Experts of a small language model.
Size: width 384, vocabulary 27523.
Below are experts of layer 7 (counted from 0) of a mixture-of-experts language model. Rows are named gate (a neuron's input weights, with its number), up (a neuron's input weights, with its number), down (a neuron's output weights, with its number) and show model dimensions 240-287. Each number is 128 + 32 x the weight over its row's rms, rounded and kept within 0 to 255. Numbers have three digits each.
Before each expert's rows: a language model's description of what the expert responds to; "comes before" lists some tokens at least twice as common just after its tokens as in all text. This comes from a sample of Wikipedia text that the model never trained on. Tokens count by the router's weight.

# expert 56
Description: Common noun heads. Ordinary nouns ending a noun phrase after a or the, such as water, system, law, filter, road, movement, with plural and agent endings.
comes before: ".", " of", ",", " in", " and", "s,"
gate0:103165160141136114106176148170082140134134114089134124128145155101103119162089093141122146075099171117110135140155095118145087105140121166053075
up0:155146155109098119147170090126131126099090098096220137156105126087132111075141143086103142174116117150082094172193096081103114118095121149095128
down0:126120174117145147139103177132082080092188110169141168123117119092118189164165159121102150125140142144099103104097096092142095082150139133079127
gate1:130111195136100130158104169105097135154158121127107096133127140153141110110105166156128136166085049131109118149167114116113182111163155112094122
up1:170094122154168104099147170156086138152092070122074103139148117122125189126102078108119146067148151193109182136169136131138147101164121158180126
down1:107180061157106134117111079052124081105127087148181145105162147141144123149165116112147119129150103109131157135153107120119103116121136103096081
gate2:127104177116107127114152117110170058167076082133176133087127139121151134082107152129164099127004111068118087157151139126112176146158129161146139
up2:153168082139101108141150116070160101143181143135051167085123139080153178149125115044162143050113170187154157129096106137126093114138147072125086
down2:113092127165157115124161144124106113120094192178148178142125120129137120102193120082109135104140086106189134166141108116080098113122094118151138
gate3:155133128117111079126148142112109135148118131122147102131232095201122204069114119182184144129092131127085144200140144143067135126094119118141125
up3:130144132124099072107148114112149118152129043081152142085190091147123141123119096144148111119121088056089171105130154141122169109128113162105140
down3:093106139087124167163151164153122146184118131112192173096098174187173089104168187167126165118159140111133166168173088104100137072137073131156125
gate4:123089172131149108146122154153127104131127156110092159141162105246151153102176118075091087151085207068098117161213136099180173147108133159112180
up4:103159072131137128178153104148149149121173089110103119087192121133131139160135085105149084121124154128113093085175083108135183142204137137109120
down4:106149128123127162174136121113190143069110152121130139097137133132116121141136178131181089194181107130082130110075113136118115151130156133159126
gate5:142164150107106127146173147162105149119077104182094137111137114139134162134148120122133136099142129176117076111157151178124140141109129059146110
up5:094120106146175113111084073168107098147147135091174125147119130120174148123094090131140082149108118104148154101075154135141117093158123188107090
down5:131126150149156088111213156146146134110122103102061105134148149119104119132147079119139123104144157083096154092128127126102131165106129143147137
gate6:182125172093128138130149159155091097136108120133122098150117111073164185094113145104162168186051154151146132164113115079087081152108132121147145
up6:198136126052124124112106144127102090128147170119140115170138107069158164075111120105139165161141109138172144129124113134077108124131137135194124
down6:150142135109051140115147115140183115151113139123166125128130120105118153139103080075112151118101121138087099156131125109161164141167115142153143
gate7:101129136144141153116164122134168111067156110149118123101048153087132105159109130171150175153102195130182147164100148178099120099100124173073072
up7:165120075179136173158074090178104081145104060103112137158105118093124152138121134109108132171101094154109123117067123147121139126123120136101107
down7:088158037100153143107146084143138118205099102083106092149051103105133129119135110130132107127128181139093129146117112109166134177178117145118090
gate8:161104164111156102121090117144138037123133141147154165131131128135115180136161152170132226132118096162153146094099142146134111096056129127145083
up8:100090145075193176144092082073123164128108137124175079139116114116165157116090117091198041148107103147078127108190131109146132134112109154200124
down8:155086105120097101087113087117070104175097147088124098121135121127082123125133125071157106141122145090138145162181148131111160150146102064121106
gate9:141102098149125198153124151115150146089147130069193152080180147117099087091140121084086171070132176126157186145210192122135195151160121115107092
up9:066163114150104036099125169111137172101142159129083157136166180116132134127113108103098078096173052106138123084098070145134072128081134170160151
down9:171134117124108144158196155157125141092154087159120164135102129127127141156168146103149128162083152149172127121193158097121103137132172105105092
gate10:164103109174156134113129118141116115120149150209166166144184173123102176151130120049125117115190156084125072084169129175082025120140120119109068
up10:158117141096134130138129132108118154156088204146205125111143196095162155126066109162169121110111146100148104142170174095082090131141098090103142
down10:134101109153167088112080092128141137104104151123109141131123091116136096098079089112119158130127100110150122146135118144057094134121176081096096
gate11:124093131134022163135103164102093112224141169162097171133112131157153131121106094150079087131145153192150200174114143118133078132107138108159126
up11:170160134154144100088126070169149090133124174106096168147145141074064041132142113165068119131165147137111147102078095104134134167133127195063117
down11:087164137116137158145122179149176150085120170128187149131133094138139044113118133141121103110125120115133108162134063132169101150104111101154095
gate12:097091151221122119120093083132171124172167114163117138120102099187103134142118089099122136128147107146115128105154191143116138108147105197090133
up12:173129132088172176118122146118089109230116178105115123109091078076111167157130122173072138145190190116118150118075197108149152136150106119165172
down12:175060148174144105156148175107122134160164156087142094163122103137144215153126136144194093144158138096125177101186134131137171125094071120164099
gate13:135151128109144101127115138129144124172146132132158089189000122185132120133161115110134108185183106118135141097138114076111162114115097122182135
up13:116149112157148129136132112135089088131099177170205178177142043080127146135125129188125189171098108158172063152146176105089119102135160123120109
down13:147141184102132130183143079149134192107107141084148086139067135176142118081150138162143124168160127100136139152187173157109129090153132120157077
gate14:079158155162127086115110150157092175162112151121071101146175089183124111084068107054144134104117085115161219117089186117133160129126108130142090
up14:119162098105114139093063132140145086168172141130110138123102158144160135131163098172106128136132136156086122121135156123125144120084114105123150
down14:143134124151126094161147149130151199111096163158160145085118132069128053101149106153110110099109113171137037178118114177059141115089126126136148
gate15:131082127149146066126126080076152085127111127156091137113075076166123049170144115133131200140133165148129071111135135109153155149165152157080144
up15:096140157185131163160107144195155136156137069163059108129034117106108124161132153121117178155149164082101132100089107150184130148077137133133145
down15:175148160061149158163097112150119166054126134117167128129187181136133076112116131105171074132149155130152156094107094170099142104131158060134070
gate16:144135160123091150191118133113107156125188161140205147154147155152225127136111152113145116171093166088126151189150107097105128159092113156126146
up16:080107131154143152133192112151169123100083088109168128148081124179108116136167144148180113084165111153142155167143208150098170135163143184108135
down16:151113136138138092168126171186130103172180085093169107149166118157145197150150161128115090135159070138155110105137165134102142100137164099127153
gate17:094145126120122160159114173196150139096135074160136119116050098101119110146084156109122073118146097147131168148146140195112103132149148100145101
up17:120140130112103137137103179179148140136138040133120097125038120070107105118093142106132062081161086144115188143128133176125094140131148101147099
down17:120145104138153115090167103092125093159106193126158157140197122140150131142170113126137158172098149105109079076089111085138154134119076161100160
gate18:094119179137092114143110127140080088073090115141119113135177114103120132081142140087141173084102151130121143154129150160138132109144169146176109
up18:176163140176104139153142155130137126145092092100051167192135184129046155141141088128123081174115036148101096056081085129092092126099133118089136
down18:099129077171082111111114177190151096124167140069095157085154152131100131120133078122115154094173077155102112220098108132120219142164109116122178
gate19:153106161177145100128090138159126159168187161100122100140056117104117092103161104056120153142172143094143119119163112083108100152147113095152158
up19:102069139123133132169121162168133152186122108113127140167134104083093163091119146178099119134104094206134106147131091071095204107111177154078107
down19:133115109147119196142153165125163087148148146133094091148106134183150058166097099134123159127109121109173096119060141175203126094108112167069135
gate20:151133090073080125136147144150131124085142127088154095168123083103160131161115141094134110165161114151106121145066126121077085122161112104135101
up20:134090092133125111097083071143173153092147089108146177107130111190135158164125146146127164066134098145114096151099151072110183113128170130116134
down20:194151116135154146171168121120121165120172099110109098121132177190176131112126092126163114097146157088121131125128120115129100110167115120130111
gate21:118153121076113188151142179097090139127104158104159157126105135167211097086155117106126124131065141095127150133087133150093124085089074080120136
up21:149090134153125166116149102119135166080114104120155166133096112046194157179168158187109151141144107089123132108088136188109157153110129131085164
down21:137138140096103090110217091153104155077122094162129172106115133138086129102157179080125164147099144150119153149155154086062116158120154138100121
gate22:177116059102134187105164122125162143180111104122202139164100190135180139127171152095117105142141077139125100149136109162167144145100132078130109
up22:156157104133075160109106128131122142179053117092140084146086132103110088084172171116104207136160128178105053176157104140152146153102139114100111
down22:123112179147134169070188108115099155143093175120159155090122124075078150134123108140103143162102114181110096101203069107115124125118107090127144
gate23:113150126112035153081162163148094120124145123138077104132120128074094168136139110124153179087133125161165069137091078088090062166107114134145217
up23:179135113101190155159155083101157199137101140122167146104176116206141075137131130103068133128116115083074101153154159118158216155115142081154088
down23:106153130157183103108103129127094112111140117147138133147123128122122047104122131151158155126141101114134113106123141164129093112147199127095075
gate24:172127137108069153091129100161140096156106204140133101157071105143164135163134182153123115169103122115058132141119096102147131116121101190098137
up24:064100123112110090123113119163159175152126126101062130147111080108115167133080136133144136110177181128136129134121078132149103142179146157140135
down24:062036143116072162135082126093177146079129150092103106109125163148116150098149151096107137091192139078141163095154122161158085111149151118150126
gate25:132178078121105145177136057074124173127112125082110199105156096060087115148112098116068130135106122142107140133126104132101089162079136148173129
up25:141161136108105086127146055092121129098131145119178118065148128120103135150113111117113139189123157118109124109139193084143118128091154133074104
down25:177127161125042139144112124158119063125101181113116110135104099135115133126184137153087122087061124157090125101142155157087183141160106138152138
gate26:152134148169183164139121157112124113109202102165113080143116100149124113110117141137149139088133112125161076179130050052098108150086104119120143
up26:127123196106085142123188179169163195116143163144121115173134175139090140141109132113160130130044105177131098164151162076118086148155122130107131
down26:142138170075075119135186103093125096179164123118127128126143120128098153140110109171102120109131144131114093094137143178190099124115223144068160
gate27:098095131118119183136127081102117134150133140107226111099096136190135160145139147107119170148050175129117140181166142150130038129134141140142081
up27:110110185120138136118106140162120108113170104181107115141181099106134181116147127158116098106134159150162160064121165144125204132081109107141108
down27:122112084101101098143152168073122103091182127163185142121095079151089131132123086131049120078125141116200152182152147135089088094151134162173112

# expert 0
Description: Taxonomy and infobox endings. Word-final pieces and separators closing entries in lists and infoboxes, especially taxonomic names (-idae, -ales, -ensis), ISBN digits, table pipes.
comes before: "\n", "-", " ", ";", " (age", "°N"
gate0:061175103115115116133105168145112058081141054098146161145144093171136123151194087127099136133121100118104080109138107116077118122166100090104138
up0:172109131171099162113102149177131141157153135170162131161135184089105111122117112161150218113149109220163118075123145147157157139078168115170143
down0:154141113094096139158122145132100165130142162065175152154160125193166069130124136134155147150148117128120139138099159149122082095102113151129123
gate1:129114045149095148106060061128120124136132115164073094109163152129179116146148162122112068125132142125078133110083112124154075063127128104100129
up1:107089223100152155155159181126120148114142156093175083133114126148098136106066113171088113156149174106151116118193162134091173148140127117168138
down1:095106126171116163121142175162138118063103174084069100149181073120099194129164127136171106128094118164209134132110118126120127199128116114131139
gate2:065075112165196191097187109100140136144159081097104164111169116113102120147090104140183121120099133089122123104131066149111129154109112064135130
up2:108134135122125171032115108100117150064120113173162215159103078151143071139115051126109166104049070121111090138086134127151112122127105127104137
down2:106121102093123130147161155143144060127122140153183137141137125086156087162093108132158180120219103126138159086084105145083121086110097151150167
gate3:148163181090108117082141154152132097107162082104117106136139103113107116127123096143114094119177180164130083105155150160132112104114095149200138
up3:104158153142120154117129116119134079164165139131185133103148119081132086152158098126128117148142183182128087096070143133183120115142119116138136
down3:093145067155140156141156135099123090145149155171110177135153081075094107106087168160092151163133132164107081165109153096137110149066105122203131
gate4:116187127129123132086161141141125126132116113109125169091108103140081158163156112072149110185139146136122127188090164136102128164137123114155136
up4:180186129204138137152106152188136093136116122127151193097117115152141092184111166125101181120143153219147209112126134081138197060105107128124094
down4:130131085125084155106140128104094154180128121148071122088104113124125105181154143125136148169130129151103112170133093158136102099094114093097146
gate5:180181115111167143086094141116119067149141103151136088120147131134180119145086102152128137069131138103137136107069098161119152146159101156100138
up5:081163139171108156140124159161077195101140127088059164167187129109101136102123159110044152148138133173114097090196111120151105133142106156146146
down5:106118178205135114131094141110066165171086190118117081169102152143127152142118108151162163129089154134200125112132156112106129120183163128049104
gate6:105119092090115183155129060144091104170133155145142126164132165143113145073108135122178132058151133231137169117100139116144109092135060115161095
up6:112129164141099157162091112127052093112145100169134132160103128158161061169153078139127175113109116158142121069110148149184107104131128133089096
down6:136137095068115148118118124161180130153081125113157149131130133104156119190081168044147126157108156141080126089170100104146132111139174120073133
gate7:113098149131129093063132137183117143148143073114072079149153194148172110140158092151068106116143060153110129120125132144113071090118124133168121
up7:172084137104122072063128090189131082140118147154148121138120145152156173091092056158085118161132062145115037150112148131130114124129105157163149
down7:134153086131122126165068105103121079112189097142122146107180098147170097163121103111047173154151101125109097133189122126087164098159153123153120
gate8:117159127113118105141121122055124129173140110104051167104066112116174155123180106142067148083154082087137101162109102133119110121147135187143116
up8:149151085117150172105122141164149095123170107131078146222116118118055118139091163086087146106119112119108125086130117144102147182116069132105174
down8:106107148148189093153162127119101096116154138098127090137115175146103118133101134153138121046099115113162143104115136122134052104159075158078152
gate9:152161101077178150106124114096125129133124104111113107152107134126108092110114126173193161072127088119157163143092121142138104143119118151113176
up9:190106148124165159076120153113092148222120143099030086150139151097153085126099101177117090139146159150089169127143132137109112147067114182157082
down9:165132142098153165130121132092130129115093145114100114128108132125148185066169141120201118115117119155142140178140136167129120066113129092180125
gate10:102177067134149126126118127131090096172153131140130153165136206115181133114177131087110107119144153084087190134116135130208091071172131139118142
up10:203099125145090177138103106098120167142147080106121108049134086137124124119148128153178094140059092088139119106102184115148148086141095047079156
down10:112128152134157077120179124134170152075184150100133121098094100143117147142129145131116116136078111113092062136112081096110113150078111163143139
gate11:095109166089123125149094174164109166070142110134108069103114163160126092148140086164135117118141066124147044091158160173124101134164172134124124
up11:131093175114186089121143127193123173099140170100133081076129177164133135101091069166146089164153132138163049063133130125120135124161197164096158
down11:181117097077121107170080145133094119152171137161175149126078101186119203150197095104154187110101128136059127160080134114159161121168142133115156
gate12:115165127147100163084133152146186130101180123121103153101143098138173142159091080126186211036152157119125110119105069184120096063175089205064127
up12:125139154141144104079134122093192140142122092117038132074162116173174128140146115138171167154131125132115069175103094159172136093233160149089134
down12:132122129143156078125156133156131128174149122145099108127160169092123104144120125047101094143133175157137177056201130127113121105080117105137130
gate13:182105101122165164067112145137124151135180127100145090120174122108176109166156137088068052162142146140102116140127130085121138109145106113094169
up13:147130081171133106106132089091156135115131186105126074123093165049124166143139137143108109090125126150177108132125199089149145132103100117132112
down13:113207109121106148158085100125141128155123197083116080139180136095169068132151204189169121145161132104072111147103127105091139116106108163122070
gate14:141093081170149092163082123115062138167148072160172111145160138128100159129164196142116137090138148144159098097134096079141120139144129128098139
up14:104102105076136045138143199157160151135104120113063154102152138186150102138102069109132072140123132122092096098153134143125040135140112117149099
down14:142148100055091195187106109115139153097098111155079132117191121090124135079113106139091171107099056193084124112111137090100127131147105183180205
gate15:255094158152175157125157118079131154156133125097145162124109090103167126129113100137189120116102175144183086151148148203140177179071094142120167
up15:141067099113133094112153099115123088094122087089143110090118070110137087118143115097087079148073143106092090113125103162104140145073130116114167
down15:066115114154133150126074092140104129102143141196120139153191108095102160106150174101178139119124087126118119103086083091122103113172106149137147
gate16:107105160170141177124167176188072115105186177085171122114116093166086164079135109124146150140125200101137176103095102076091162114083088122133107
up16:174123132120105146092077148108129102130128113158119116134158189095118151123151130132107096062139120145151177077098118114113102099163101140167098
down16:116081198208174126159166147172150167094156141123125117132193180085097136119160113089123125066088137158184146067096151127117102165138098108161123
gate17:119130121123137107158088165120088104239115162123115104110125111120200144137117157212100110170147088170123139165155143151166149090132104139122111
up17:121089132137134066081122103172134215081133175137104170135140164136079113115112124135123145092036126088160135130096120125135065176133145136138085
down17:136123100176100152127099163161114087129139100105133168131147073081108096180078100096085130190161101111124102091112096127096136154173153094145153
gate18:143113150135097149164079189130085143132075081130122136125117140145215127105110157164168085161134141108137146136128172165136184126112135125153077
up18:167156108161142201126175103199149099139098139175138114156099147176144126171172116112121211171110105201157100216104142137111156150082074134161166
down18:131165094121130158156179116122150099091116107154110168092126097049121137092154096141116119133115101182112148116086044135079092118188134088106154
gate19:128161119094158160209144141184086070121121112148076124112117193148114134060115140174081131146165104099119184061153178162114134097124069156195041
up19:082146052167114154145124129135088162111096128094180151091141147071101149117147114062121155103200123112137156118112082114151113175084146166107095
down19:174112111151159117103176089117181124182157171107088132144156159121091129075141133112115136137179130123089152126146108125104097105132145127145138
gate20:159153177167158132165107128103086139133125110185049108110174141155109127116145104164109128123138066158136173061117164170073163067205088129159130
up20:141216096206162131135112108127089142136163133132126104158120109138078099152110126131065118126193142142111182099140091101116124096130083099132080
down20:196107117212125103168127124129088104127111117127153139131115164140133077100163109108133111129109117124111204104119126157146087169131156133083125
gate21:076143121131124119099102091143154207134147131124141162110135129123103102131112110087140094076132064136157086174169076130130138073117161084164122
up21:090129132163171096100139101127138203129134135114094176127148146109125129090139107116107101127152099101106125174203122146129151104142216094122101
down21:161107115133106135185098155117128127106125109153141152106097135142103152117165117055055154142149127095105099124122141126160174063153179111143113
gate22:177194123121150077146112166249129194125116170141145151143138101173120096126093133157130071131105139200154155100132109095144137102141105117132125
up22:131122134168133166150102175074139100082105096152154195108143146132150122153122099072141145133137120086150062168097093129141175087132142165117158
down22:121089122171059071101069094150127112120059062091115171130125146072139116138159155111160154152094178151087118063135116126134101136136178053170149
gate23:146137142101104105072108095114120047191103099127118111144080130111163118158100111171089119123154146109162140153102112141100116114134121129183144
up23:130087153109136141093138175157080100141095175124143122151091148131163115125054089157136127165144151155164116132115103145122087151172134129166152
down23:153138126145084108154187128105100181083134116065164152127140151091143113137103135102092110124072123122135105083234130169155159165150110118166135
gate24:182157074143164122129091168126116120141103071154129165128173152085198123087143121161091089092150083145173126136101151165136170109126069112147168
up24:203127105140181176141101174086160165103098136178186142104147106120174160117127090174104100111150127131169125106103176134149185107130073123131161
down24:136143082143136119128156111114112111135090057194130141106034082152074115145146083137095125113117079115128113153241120148084134141140153095157137
gate25:144094080129110105143128070110103167094139090138184165187119114168161126093126142142118144088128107138103161137115111108142108135110111100091149
up25:099180163152081174040110154178125146188128140148075131090132154109083170114182098160136091175107120120139108104128116147131108082120098169045164
down25:147132132093157133139105149143121117091151172197140123114106089126145111129135090112143122132109117084114102180131122186076169123094151158141133
gate26:118206088123126155154174116125190089147209160135106064166139087071090146200119167131132049136180123090125121116094134077111136155124158127136168
up26:148061143104120087092161127153079152133109104079160112133127131120157140104128111141168137115073141163110128131135156109093140180068108092101119
down26:108164106119137194150092147183151130129132110157117152072147174150124123120160154180093180152085059123105090149155121140131153128081161152069146
gate27:085130168094159155147092156078155086127131051162140175119169117149156102073144142215124157113126123037137097055130154173155136112227123110171124
up27:129085174117129138104107112089127087185120050142089160134124139170134072083130151187135106135107105063118105099147100156154131096177115116156142
down27:140149209133135145103105113106145111083150132084172083107062167163118096139158139087112177112099147084145131137099102121079158136148118106106131

# expert 24
Description: Names before punctuation. Tokens ending names or items before punctuation, like goal minutes in match scorers (Berry 68'), surnames like Jones, Smith, (aged, (196.
comes before: "-", "\n", "',", ")", ";", "'"
gate0:128130060150120153125095065141153113076119047094155209137066121144146161101086129127214097130168135137166150169131148118142089141116133087192147
up0:139186233099136094174179168155118167166116148157106061135205135117125111141172127147041161120088122147138067069116086170137139081133120179090095
down0:112102121136118052112094068185095133150157166077130105118128089124109145114153102138105102095095132160146107133089061064091086123157111125163145
gate1:132144122099151104189102133156111144103148110115139109126151177094130182143076086172129137102117134149163101131097134178132140115137116116118076
up1:111124068156074162114123123149188120189140133143151136135122102101121127040092146126092148143142091119156162118112092105139156094092103223067158
down1:103102092151168149059145124115142132167182164151147149180152144142116089161114076077108113104167106088163183134119092168132164173116097146163151
gate2:093150156131099157108163124157131145068137111116116061073146174092169169124125163105114142061139067139142123197136136174091092096089132163162059
up2:180133075130135110138185158094147128148146114162121149193122067120103132151073109152096163159136127124180152047095072143111162198079132087087154
down2:120155060130152095097106137145076122114142129144164149066145070126140113093109151135098110125114165097094149182163107022113140104075109188121143
gate3:126140116107098122081111131163113099171151100146091186152103166129143141095041110114125108137160112162119171165118050150115095141140079150153145
up3:162171104159149181200123119158154194043145114085114131084127088105141141129178115138125165080067114175147142111110195151119146129109136074131113
down3:136168113157125193117115155178120123176136107069113117103224093086147174125126151085120108090100134127126118103075080104097108143117097162143109
gate4:158087099184064128077098116165132127140144081155120160134107098101169075092109140105098150154132152111109152176138127112117083184109154152074177
up4:169104155091096141122085081140141084122226136186203123062156119115152117100097116137169159207161086092166131101123247150134130120157103084103107
down4:126139097116107145179140152107150161156129102131159112176103120144154126135143186118183181121142107138147181165103155138099133104099104097127097
gate5:181136139117162124156117139099160109142106122131150067116180141163127080156132100133063128141135111071130132113141090130158157126145104161110114
up5:184110118113111072019147079117151177120121070162135187164145121155200058057123122146044130142159132092105139147173092115120138114178185149100197
down5:156133180123089167156107082104182196115159151170142160124120165117153086127127110133123104164149116115127075105134172176099144166152089067134095
gate6:169143185111122092112142166076133150156150108171136106141141170168141111159168160097143073130129115105136122103140158153117165131145105165118142
up6:123134101186113152136106182168153062066184168150121106119079095097157126132098072150121178092100159130172133143135167121090142134153128142095149
down6:127082118162161180092165136094155096104100131098175139179112096167154152147145151083073079120163105181149125143073156026174098130175135134141145
gate7:130129131157106055162171135142131166111125141092172163125139157153090167120159072117160139134116185125112159151157107180126074124117121110175082
up7:070176144037138164138128109134174140157163127144085110102139154132142142170067200088168145123119095107139153095163171091099175179149135109095213
down7:127100174148152167155129162135167096106111109139162118125106151128044144148114118103138109054174181089171156155105105062151125068085141158133128
gate8:078110135096139132133081090101106141157152109150076130139159115170147094125211154071144095137169178152152105155097061167150128100133171182147112
up8:075102121134125127089130133095104113125126153095112087160131059179144110092120157115134104175109174148139127094107123109111099042199093136099108
down8:114135104100202154157171158079147111114119162151091124097123117126135125118190192123103160143182104107170120100105076150138111108183123106165128
gate9:145102114134135118189167166128040070155146155104138113205148125175128104186146165124115166076090136142121153053123115154115134126071046074119075
up9:181142120129136125124098113156164206083145118137111144081149119119121105123127124147164096131138061175140068125101088143102116141129185179132146
down9:105142148160146074143073139096137126138129144170120135125128142097130174117102141142097089165156104117051159210162109127102207109045135187137123
gate10:171088117176157111090113136143134129095170106097130172141098165090157130070114117110129163151162133132126122145141117127168153106122152117148143
up10:093127173147090172150115074188151063109081137063159140110132130102129062162080078154112135110080104118151112155111140187115121127119160078077135
down10:191108112127091139111161101104164160104168146108125095121165131119164094144092114156171136127125118133124088126045103169100104134099140151146090
gate11:230113115167172098091160139128148117191124113083154173169147139142148144068080123136121103119101149141130167143107112176127172101149131108089080
up11:188147176135169112046126154135080135131149130101131101142107165132170114092142143142121105121144093082132113108167090172107148073139061195144131
down11:150099150148118163180179119165118136152086157103135126102133131077132134131117129110162102070155169065107086074110140166178156147170137066168119
gate12:098095103108093125118120101127179101126098108176147131102129074151146133132089129068128079166161172126147174147155104188093088101135105114160088
up12:102137107122117160144151092080118144068154085134078102069147120101135183147174186098035119063141179124147129106145139165134139126086179173123139
down12:122139133090161156164104123129106144122095139129191080141124134065130101160137149103097132098099080103069110073132107190092188118121130130100142
gate13:109143121086115145080130132165106088150091166074137103131127157142100098110086105085132102142120189169159133095100119112112039120169100140151103
up13:133099095116119112150104111092127161123157165112151159157141109126112166155167086128118119132133061121117178146109179090126115130064184117165120
down13:066088095146152072086070143140145166148138094144120095110136085100119148152171136141127090085178112121121144088113081146145113175118134118107117
gate14:109144118170124185088094077140130099152180115107086136024189105106098108156121080175091111142113163168070080131161093147108052120120111143093125
up14:162155109068112083151200148112156167164142152171168128200100133168152124110094147115147155084136100069200139139079132097170172147111117102178150
down14:091149181171094156129131138161084081190129124107087157169131165107143114138124112161089121137102093119164143118146096116106175140131115121125081
gate15:168107174136193091165144136086139098169143149095119152172093146134099022162141116070153189160114128129170096164185098085112114121117150132134038
up15:091130119139111204113104128152143189123124156129109066100146153132131217110169149136158066077119166125077177095083161182145164108168072159092131
down15:088129108091125137111062148161112137114157113122125119077122089135140163137135131162136090076135135147072204136130106115153122130099078117156105
gate16:160137182150109148165129144172110142103176153145102145122124129123148118108143142135155119163118138137159086174180147154158145135127170096171078
up16:117117110142125177095152176108130208103166114080122108149170151119109194140102093119123138080153041131163122085049116092116136165088087153154152
down16:124140099195138107140097113166105129163130100199140185144074132085075116111096132144146125088100118144131104175146132049146104145051100165105156
gate17:153079167145142110118095110063158182089159198205149116137135124161138150115154139158105118089154147119121123156055161064135077113150179145151147
up17:184126146126104139142133113044156147089181090187164166155107148129084166114147138124152146066204169113146152130134119132149060147147155187145148
down17:080149108108107155099139101135125160171094162127134088132088131165137126144146178105140110191140086173142137167183155163180120108111116129065167
gate18:131162091151110176134156162127100128119160109113166168144129139133110069099156093115127134148064141139155147098080136169163066136081145112154072
up18:104171145160162164133111133102097158074104139144176169107141076153123154105223120116124160153089049105078081078130123143124151170103119114156093
down18:171088141210111191119148126131145083130144149124160117127136104148135143116184144067159110115100132124072144135172103199144137143106174119078140
gate19:187112168178101118101156050096112125206145109203136189119081158174120174080082071141111126156142157096130148192122114122081082076124074118154161
up19:168105126166076193128166139114153139076129112144118188123134173145184126103151141146146156177192149091128114118083128089163147216131111121121131
down19:097154147072106163158109157159121113167140120200104190166157114144102101134081134156134109107131159074107147194150083126077161144137118153139125
gate20:112143151099141050112093147080100178139182084119159153166175119180122170146162138163122129092155100066089102126157157111089193171082174124141140
up20:148151071165085134159118134055088134112137121133130186195096148144155124111177123206101116100115116094163094166111176196105196121142152095148154
down20:126166118169126090193152098159119176114178164121153172108101125086116141104175117116172134178165202135135163158095179101133092136120132106103086
gate21:094134136169140112110134154145152144067132167107184113119111090109173144081105084128162090087159146148109104189124124111110155081140131145079170
up21:125144123060092115107124050097135060100154096138152129129144118142124133142162091168158152088069164119164157066123152057115096142112117129181168
down21:142115101076151168111157118120125144166202085186138118119103135164130146124115097107133116126148165116095100098195070179112072135126113122169144
gate22:070094136153107124103102056155071125142113122123100181143133122163119120189165140139145068098144111104180121122100124153183138191154159131071193
up22:191145170158089045073113112146086124113121159119169180099150142146140128055102073118140128129127147125163125176150194142126130106176145092063203
down22:120105094139147127158090154094152155124111092125089105167072104077130119103121172148119112105149108115148141102145159087101163140086133154107151
gate23:150101101163128130110144100204103128153116155128135082095132151088076115136091058097130041094137155206193156125122133131128116109084137157173103
up23:143076111161103137123118097205153123136072144097177123079160135108022132142115112060138089079155144200174124145122132093126061105143110158200134
down23:168147177135131130186166137134161159138152148167106140164057144122173109096120105165124152126133134099085111146128138175169171065130136127092137
gate24:138141113125110069126155126128121217203169161165093113136135106152159111085167144144089134116132201106130179144127101169142052115127097175105119
up24:078121152113132163090130185101147095114107109084196144096102109091093165160104127096156128135109083140127111086128122129129168128117194111135141
down24:074105111116196089099114152168117113186149121097122122106117098156102137068143154122078101143161119148173050120128147121088127125087151132118141
gate25:131126103159101098155100084175140107107142174177147099132123115105145130121094105168114107136128228116119086166138124179134149075180185064116166
up25:136120172146163103109111143087120183111166141063105145125142133140120142086152090169145108155097050128161136080134198042109124148131072127104117
down25:079087186099117152117153139119083104133089134061114109142116091152084146133125083165109155132094140085150112126138070136149166098124135102134116
gate26:081102140143135068142137119157068163155136180141179098162115109164128118097124210128167071132164144145128145138152130167121098123136134138129133
up26:128102147075125129123174148142102156115114159140179186138123103183118145089126140147156134144127181224170098110079135111122081092147127166139152
down26:114147099123188173144105137114117148126078141113068127130103106153175079128193159093109150115129131101163133177112160108112174137120143107140102
gate27:156118169108112170129105090100098115152096099097101089139139099154144109177148120144140104095141166177101150147090116170176102095125114124197161
up27:124136147105118136098138151084127154097091087115140132138091132107150153141161078149117093100151103133129157132120120147130079096157113126094092
down27:105151069073078116110131071186131074098088154131157133179150101125154135157121099147145103091141108129112118073132147139124191135173104120136097